From a checkpoint of a small mixture-of-experts model trained on Wikipedia.
Size: 10 layers, vocabulary 10482, 37.9M parameters.
Training: a variant of Adam for the experts, 510M tokens.
Below are experts of layer 7 (counted from 0) of a mixture-of-experts language model. Rows are named router (the router's row for the expert), up (a neuron's input weights, with its number), down (a neuron's output weights, with its number) and show model dimensions 0-79. Each number is 200 + 30 x the weight over its row's rms, rounded and kept within 0 to 999.
After each expert's rows: a language model's description of what the expert responds to. This comes from a sample of Wikipedia text that the model never trained on.

# expert 41
router,196,195,199,195,198,228,201,178,147,187,220,219,261,200,162,249,211,166,210,209,172,177,208,221,246,143,243,239,194,154,181,154,207,194,161,214,222,260,227,196,198,166,245,202,200,237,231,185,229,272,258,225,175,181,215,245,194,168,185,237,198,206,170,161,222,159,219,201,206,238,174,209,208,219,186,195,155,177,217,183
up0,196,215,202,171,160,202,242,168,233,209,227,195,238,206,193,183,183,199,136,167,188,210,132,201,155,195,203,131,223,134,154,197,219,165,151,223,194,212,224,258,215,196,195,217,171,193,196,149,118,195,200,183,173,197,207,223,187,188,244,242,163,193,201,225,203,173,214,283,201,181,210,212,169,233,158,213,170,260,205,221
down0,209,169,210,245,207,209,203,196,149,187,233,143,185,140,249,184,192,248,141,154,212,210,181,194,209,233,171,174,232,217,202,196,179,269,164,139,201,169,217,215,212,224,194,218,194,206,216,216,85,126,222,184,193,205,190,215,188,194,230,203,206,170,254,183,232,212,183,220,155,162,209,216,196,206,220,168,212,184,194,212
Description: Modals and subjects leading into a verb, such as would, will, could, they, to, plus verb-opening pieces like dis-embark, sw-itch.

# expert 36
router,201,207,169,222,184,128,155,201,226,189,211,225,216,196,193,221,174,198,221,220,211,186,216,235,180,141,184,192,170,208,197,181,180,192,272,257,251,259,168,213,233,202,160,206,212,196,155,167,145,210,161,207,226,215,202,189,197,239,229,240,240,223,195,198,168,206,225,247,152,191,227,175,223,204,184,203,140,204,236,231
up12,200,239,182,186,172,179,213,201,194,185,197,163,147,166,143,213,212,180,238,205,217,239,220,143,177,204,182,191,195,222,216,220,149,232,191,222,154,125,172,126,241,224,174,219,251,210,239,174,176,192,178,199,177,178,202,190,165,194,181,219,152,214,200,166,130,213,213,212,208,166,157,235,185,222,183,195,170,175,158,149
down12,204,162,215,197,172,204,179,177,148,188,209,168,231,209,151,262,167,183,173,237,200,203,189,199,179,240,218,170,207,216,187,186,208,183,191,194,221,282,208,174,217,218,199,239,109,218,200,221,189,193,213,238,195,200,242,251,192,209,145,235,259,162,166,186,219,208,198,253,157,191,191,192,165,226,178,201,172,257,161,223
Description: Occupation and role words in biographies, such as politician, player, teach-er, and the longitude degrees after N in coordinate lines.

# expert 8
router,165,233,204,218,199,132,181,201,150,121,279,188,204,180,200,183,162,239,238,223,229,206,235,141,227,196,160,236,219,192,195,157,170,228,237,222,182,247,233,193,254,176,146,206,198,186,218,213,232,119,173,207,222,162,170,220,201,235,190,189,232,243,207,227,219,261,210,200,217,206,185,235,214,233,186,146,170,154,202,195
up12,170,208,198,233,180,203,190,176,171,184,253,207,230,252,209,231,209,247,194,233,182,204,224,211,256,146,201,219,158,231,172,242,176,209,140,219,162,191,284,189,215,210,206,216,176,181,208,237,256,192,186,206,219,180,214,174,181,224,174,222,208,218,206,245,214,266,206,211,212,226,217,199,182,243,181,195,244,253,165,163
down12,189,195,156,184,226,202,212,198,220,168,173,175,219,183,222,198,229,218,197,223,151,176,177,154,212,165,173,242,200,200,204,220,212,193,207,261,178,193,252,250,169,188,162,173,200,191,178,161,165,212,199,190,202,230,227,177,236,256,191,192,140,213,204,226,115,185,224,164,154,167,187,216,132,210,224,232,234,186,196,136
Description: First pieces of nouns, often Latinate, after an article or possessive, such as cons(ul), exp(edition), fel(ony), comp.

# expert 12
router,248,201,248,146,168,178,244,196,193,192,183,190,198,217,200,229,258,224,213,193,215,193,225,165,167,167,197,225,152,218,224,188,183,206,200,131,173,240,159,194,156,176,253,197,215,184,227,164,211,213,204,160,227,252,149,193,175,196,200,217,184,155,214,176,209,237,218,235,239,215,212,272,222,227,139,199,212,198,225,246
up2,163,192,170,233,182,137,231,224,158,194,203,238,192,176,189,178,225,244,250,167,234,186,186,201,215,195,201,175,196,216,183,198,133,140,197,196,233,170,212,155,214,240,228,231,229,186,210,171,173,192,228,159,200,184,242,168,211,169,223,236,186,228,147,150,242,174,207,213,195,230,203,247,190,222,190,187,238,223,227,217
down2,190,234,159,204,228,219,146,170,194,195,216,186,201,205,249,189,195,203,201,195,197,149,209,162,185,211,171,215,239,171,208,199,182,205,220,233,104,189,184,234,231,271,180,194,217,153,214,169,195,204,204,148,194,164,202,207,240,238,165,197,241,221,191,178,227,251,212,184,190,241,186,273,199,215,176,174,204,146,203,137
Description: Mid-word pieces and short function words in conversational or quoted text, such as wh-at, bet-ter, rid of, en-sign.

# expert 18
router,198,186,226,198,183,154,220,234,163,242,215,186,184,228,203,153,157,202,218,242,249,185,189,195,205,207,215,199,213,193,176,233,266,229,194,188,167,213,194,167,218,159,194,193,244,204,211,166,173,231,226,163,192,205,154,260,174,158,231,237,149,194,180,204,208,197,219,179,232,165,178,193,243,208,179,216,176,213,212,250
up0,159,188,224,233,171,183,235,204,167,213,214,105,182,202,189,241,187,217,183,208,210,135,167,246,193,189,246,223,173,179,159,173,208,193,164,212,238,192,225,196,186,185,241,180,168,225,179,196,149,153,206,164,208,177,165,170,220,192,195,247,247,255,190,175,243,218,213,194,202,207,198,144,209,243,248,194,162,168,191,172
down0,214,201,212,165,138,216,211,237,218,168,205,215,171,256,144,303,229,180,149,150,202,277,179,216,216,194,264,211,220,228,154,209,222,162,182,184,214,193,254,194,182,198,208,212,181,171,169,172,189,164,180,214,224,184,165,163,201,194,232,192,199,253,193,174,189,177,189,176,218,194,160,181,191,223,202,230,227,166,199,212
Description: Opening pieces of words split by the tokenizer, often prefixes in quoted or opinion text, such as ab-out, ad-ults, mis-, ext-, wh-atever.

# expert 25
router,251,185,206,216,210,100,192,203,155,239,237,224,158,212,229,259,195,232,232,258,228,197,240,230,215,141,223,187,152,227,215,189,215,213,239,253,159,177,176,188,195,168,170,162,247,191,201,181,230,224,247,188,240,219,259,246,168,165,192,198,171,212,198,218,249,155,240,206,196,195,168,187,154,197,232,185,150,224,211,172
up0,158,259,190,164,170,182,232,253,226,213,209,200,181,208,207,163,134,151,205,212,173,210,183,209,199,188,154,216,186,202,179,252,194,211,141,233,143,195,199,225,190,189,155,197,249,155,149,209,212,231,245,232,215,202,177,158,195,194,240,207,219,228,216,202,233,236,138,211,228,209,178,215,175,201,252,248,216,228,240,224
down0,216,202,199,219,193,158,228,198,199,143,224,160,226,208,197,256,203,210,214,154,201,153,204,179,192,212,212,163,273,209,247,207,152,249,217,181,163,182,194,186,193,218,274,226,139,222,157,256,215,140,169,183,152,212,178,215,186,179,148,165,180,190,215,171,262,197,231,172,234,171,221,180,232,209,204,195,218,239,221,246
Description: Opening stems of Latinate words completed by -tion or -ted, such as op(tion), constitu(tion), peti(tion), execu(tive), mostly in political and legal text.

# expert 21
router,229,193,222,263,188,101,258,218,211,235,223,200,203,216,203,227,163,217,225,187,167,221,222,201,134,170,196,176,163,218,193,190,232,251,209,230,202,192,251,201,246,237,190,206,239,225,240,174,175,205,165,218,216,193,191,197,201,204,230,205,184,240,234,222,201,221,206,213,182,198,204,220,175,215,169,201,132,205,223,199
up0,203,202,171,208,192,209,239,174,175,191,231,229,173,193,231,212,227,210,204,213,244,183,199,220,199,192,177,188,171,224,178,164,124,183,227,182,164,222,184,200,231,221,115,214,196,183,173,181,252,240,185,177,183,196,189,229,245,167,196,174,159,217,246,205,170,172,166,202,202,178,151,202,169,206,247,252,186,281,183,217
down0,181,184,164,194,199,220,185,213,203,197,224,240,196,172,217,198,219,186,184,182,193,144,176,213,208,235,160,193,235,241,212,174,119,132,202,145,166,184,182,176,209,195,153,217,139,237,222,176,202,151,261,170,194,170,223,191,215,225,215,195,227,198,214,176,243,228,196,216,234,201,202,152,235,225,184,239,197,205,203,202
Description: First pieces of common nouns and adjectives after articles or prepositions in technical prose, such as weap, manufactur, electr, satell, vehic.

# expert 1
router,177,199,189,265,172,228,189,172,174,131,169,212,167,180,220,189,203,181,252,204,203,180,217,207,221,213,192,174,247,206,229,229,219,219,204,163,202,143,236,192,229,150,159,196,220,173,210,218,213,202,235,208,155,224,165,129,213,197,230,200,154,176,222,155,233,208,196,164,134,232,174,153,178,143,201,195,245,176,162,186
up2,155,247,260,216,206,173,187,227,208,204,247,162,190,246,235,224,259,220,204,155,216,214,193,166,209,228,172,198,233,202,225,156,184,210,193,178,231,205,197,227,203,207,195,222,176,243,182,220,204,160,174,198,194,252,216,197,180,230,196,214,196,225,182,147,239,212,150,183,168,240,235,207,152,180,231,188,221,185,194,169
down2,187,153,207,192,137,175,241,199,199,213,242,194,191,198,216,172,158,147,203,228,199,175,210,245,233,229,171,187,209,172,217,224,190,246,226,251,246,205,251,223,192,214,244,193,203,234,212,191,197,233,213,151,260,197,245,202,171,216,199,233,202,189,122,185,168,189,221,216,197,152,141,184,215,237,214,253,243,179,215,236
Description: Head nouns and final pieces of institution and organization names, such as Foundation, Corporation, Association, plus table pipes and radio frequency digits.

# expert 17
router,163,225,173,201,140,123,192,214,204,213,249,217,166,159,225,166,226,242,225,222,209,204,215,194,210,195,188,206,178,243,205,170,248,181,217,232,180,194,183,198,187,199,176,168,231,263,135,168,205,186,183,135,168,172,153,185,166,177,240,225,189,160,200,175,237,178,201,186,238,172,218,260,146,210,148,161,156,220,144,223
up2,169,216,143,263,192,161,163,199,233,171,192,211,192,237,227,211,165,174,202,183,148,215,173,174,203,166,174,181,208,248,175,172,181,254,214,208,169,165,244,213,157,170,196,209,192,153,204,207,204,242,135,199,197,145,175,206,168,181,238,185,185,194,256,159,194,153,165,254,205,241,190,193,207,234,173,196,188,201,208,248
down2,251,230,173,216,245,234,225,181,198,198,180,161,201,167,163,182,194,229,153,201,195,174,127,217,215,213,239,167,239,181,205,151,186,167,183,172,215,199,173,192,207,197,202,235,181,153,210,175,167,217,198,195,186,207,201,190,213,185,127,220,192,244,181,177,232,179,210,176,193,199,196,162,210,225,204,194,228,186,192,225
Description: Opening pieces of words in political, religious or historical text, such as pri-ests, pri-de, ance-stry, Revolu-, rebel, women.

# expert 32
router,224,164,242,167,229,220,212,162,215,208,144,224,141,206,196,234,236,206,172,247,210,260,168,209,186,152,177,239,185,213,228,238,179,210,179,190,203,212,204,204,221,176,204,197,260,190,232,158,255,202,208,192,226,184,184,214,218,188,178,202,211,202,168,259,204,193,223,242,217,240,217,241,176,267,181,233,249,162,216,179
up0,137,199,221,180,200,217,180,168,190,153,228,157,185,228,184,174,235,152,197,186,224,178,249,180,186,169,192,172,262,234,179,173,209,188,160,246,143,185,240,215,205,217,202,136,219,196,175,172,258,207,200,254,217,186,220,226,205,156,222,231,157,187,201,236,152,172,173,164,241,195,172,227,200,225,244,219,224,220,235,132
down0,198,185,163,219,149,170,190,184,226,187,175,180,197,220,203,189,168,187,190,216,184,220,166,157,206,187,185,212,204,198,248,210,214,186,221,194,165,208,213,184,159,243,131,142,146,159,234,228,206,160,223,168,122,200,188,135,211,247,207,225,195,223,169,228,158,204,156,197,199,177,219,203,237,232,186,205,179,197,230,214
Description: Table pipes, dashes, numbers and stat headers, plus list dashes before Genus or Subfamily in taxonomy entries.

# expert 3
router,195,221,197,149,230,140,227,206,173,316,178,214,163,236,198,209,194,215,229,152,191,242,209,225,174,137,228,139,158,188,254,164,215,148,191,234,220,221,187,188,242,258,244,230,170,176,164,203,211,214,214,198,217,192,196,223,232,208,195,210,186,216,185,219,206,201,188,218,184,184,191,188,236,175,218,172,197,212,235,193
up12,237,201,225,175,195,152,252,156,213,193,157,197,220,210,162,189,183,237,201,196,226,200,199,179,231,186,249,185,204,191,210,194,132,185,247,176,201,157,177,213,168,213,225,179,150,230,205,172,192,204,246,203,211,222,169,217,227,232,214,215,164,146,181,258,184,157,223,162,158,218,167,164,183,197,217,238,214,267,165,223
down12,176,181,209,170,242,183,181,219,177,175,195,187,197,230,240,256,192,195,244,184,223,227,239,210,248,185,214,250,231,197,195,224,175,242,234,221,185,169,184,226,205,199,183,170,240,184,248,190,167,230,227,202,203,200,200,176,207,231,188,177,198,202,232,252,168,245,190,205,169,183,193,210,184,211,222,186,218,267,192,172
Description: Bullet dashes and field names in infobox lists like Kingdom, Family, Born, Location, Country, Coordinates, mostly before a colon.

# expert 62
router,181,196,233,155,168,233,217,185,219,248,164,203,244,194,167,205,199,175,199,162,221,154,209,207,208,151,160,231,222,161,193,139,196,215,167,192,156,150,241,238,198,208,204,187,237,181,250,200,170,177,231,211,178,178,179,253,198,227,212,238,193,171,152,195,157,162,129,208,238,200,147,176,187,238,258,198,186,214,263,167
up0,203,231,223,180,220,226,163,177,159,193,225,165,170,163,161,205,217,202,225,121,226,188,175,239,196,222,228,176,209,244,177,176,227,198,219,183,203,208,230,222,216,170,205,246,164,253,222,251,169,140,179,212,208,289,213,159,187,226,195,193,224,206,244,199,247,198,205,145,253,264,182,201,203,195,213,209,210,196,197,199
down0,222,214,207,180,172,328,158,245,180,190,232,215,201,241,227,229,186,183,214,208,154,136,243,233,199,181,183,210,252,178,212,214,218,221,189,211,216,239,182,241,194,216,213,216,177,184,260,185,217,189,214,196,189,247,276,175,203,223,205,207,209,194,168,219,214,173,172,259,135,243,202,168,225,164,185,203,198,149,193,189
Description: To after reporting verbs, such as reported to, said to, claim to, and modals before be or have, such as may, could.

# expert 49
router,185,223,239,180,221,269,201,203,158,156,188,180,251,226,209,258,156,237,134,237,148,183,173,162,179,174,182,234,224,176,188,212,189,205,150,215,133,207,228,183,151,159,205,176,181,163,236,183,242,228,215,229,194,212,255,232,247,217,207,237,179,151,203,197,215,198,183,190,231,200,194,201,220,273,156,269,193,196,233,243
up0,232,179,257,223,158,234,213,202,243,180,205,166,158,237,209,251,163,222,214,203,153,196,217,171,218,257,217,141,197,225,177,227,212,195,220,189,181,227,179,195,164,214,228,222,214,184,224,189,219,184,239,177,200,177,226,198,162,203,202,238,165,170,202,176,248,244,184,230,163,196,197,192,210,218,209,220,256,186,208,207
down0,237,190,205,198,204,211,235,172,164,201,180,130,158,254,212,204,174,191,197,220,184,186,214,131,228,201,241,157,232,167,143,200,194,225,275,172,233,181,161,175,218,165,169,164,219,204,221,231,213,177,175,181,213,229,155,195,176,155,196,194,194,173,205,214,274,186,172,195,187,282,226,199,222,163,225,248,226,199,155,182
Description: Auxiliary do, does and did before not or emphasis, plus initial capitals of names and codes in tables and infoboxes.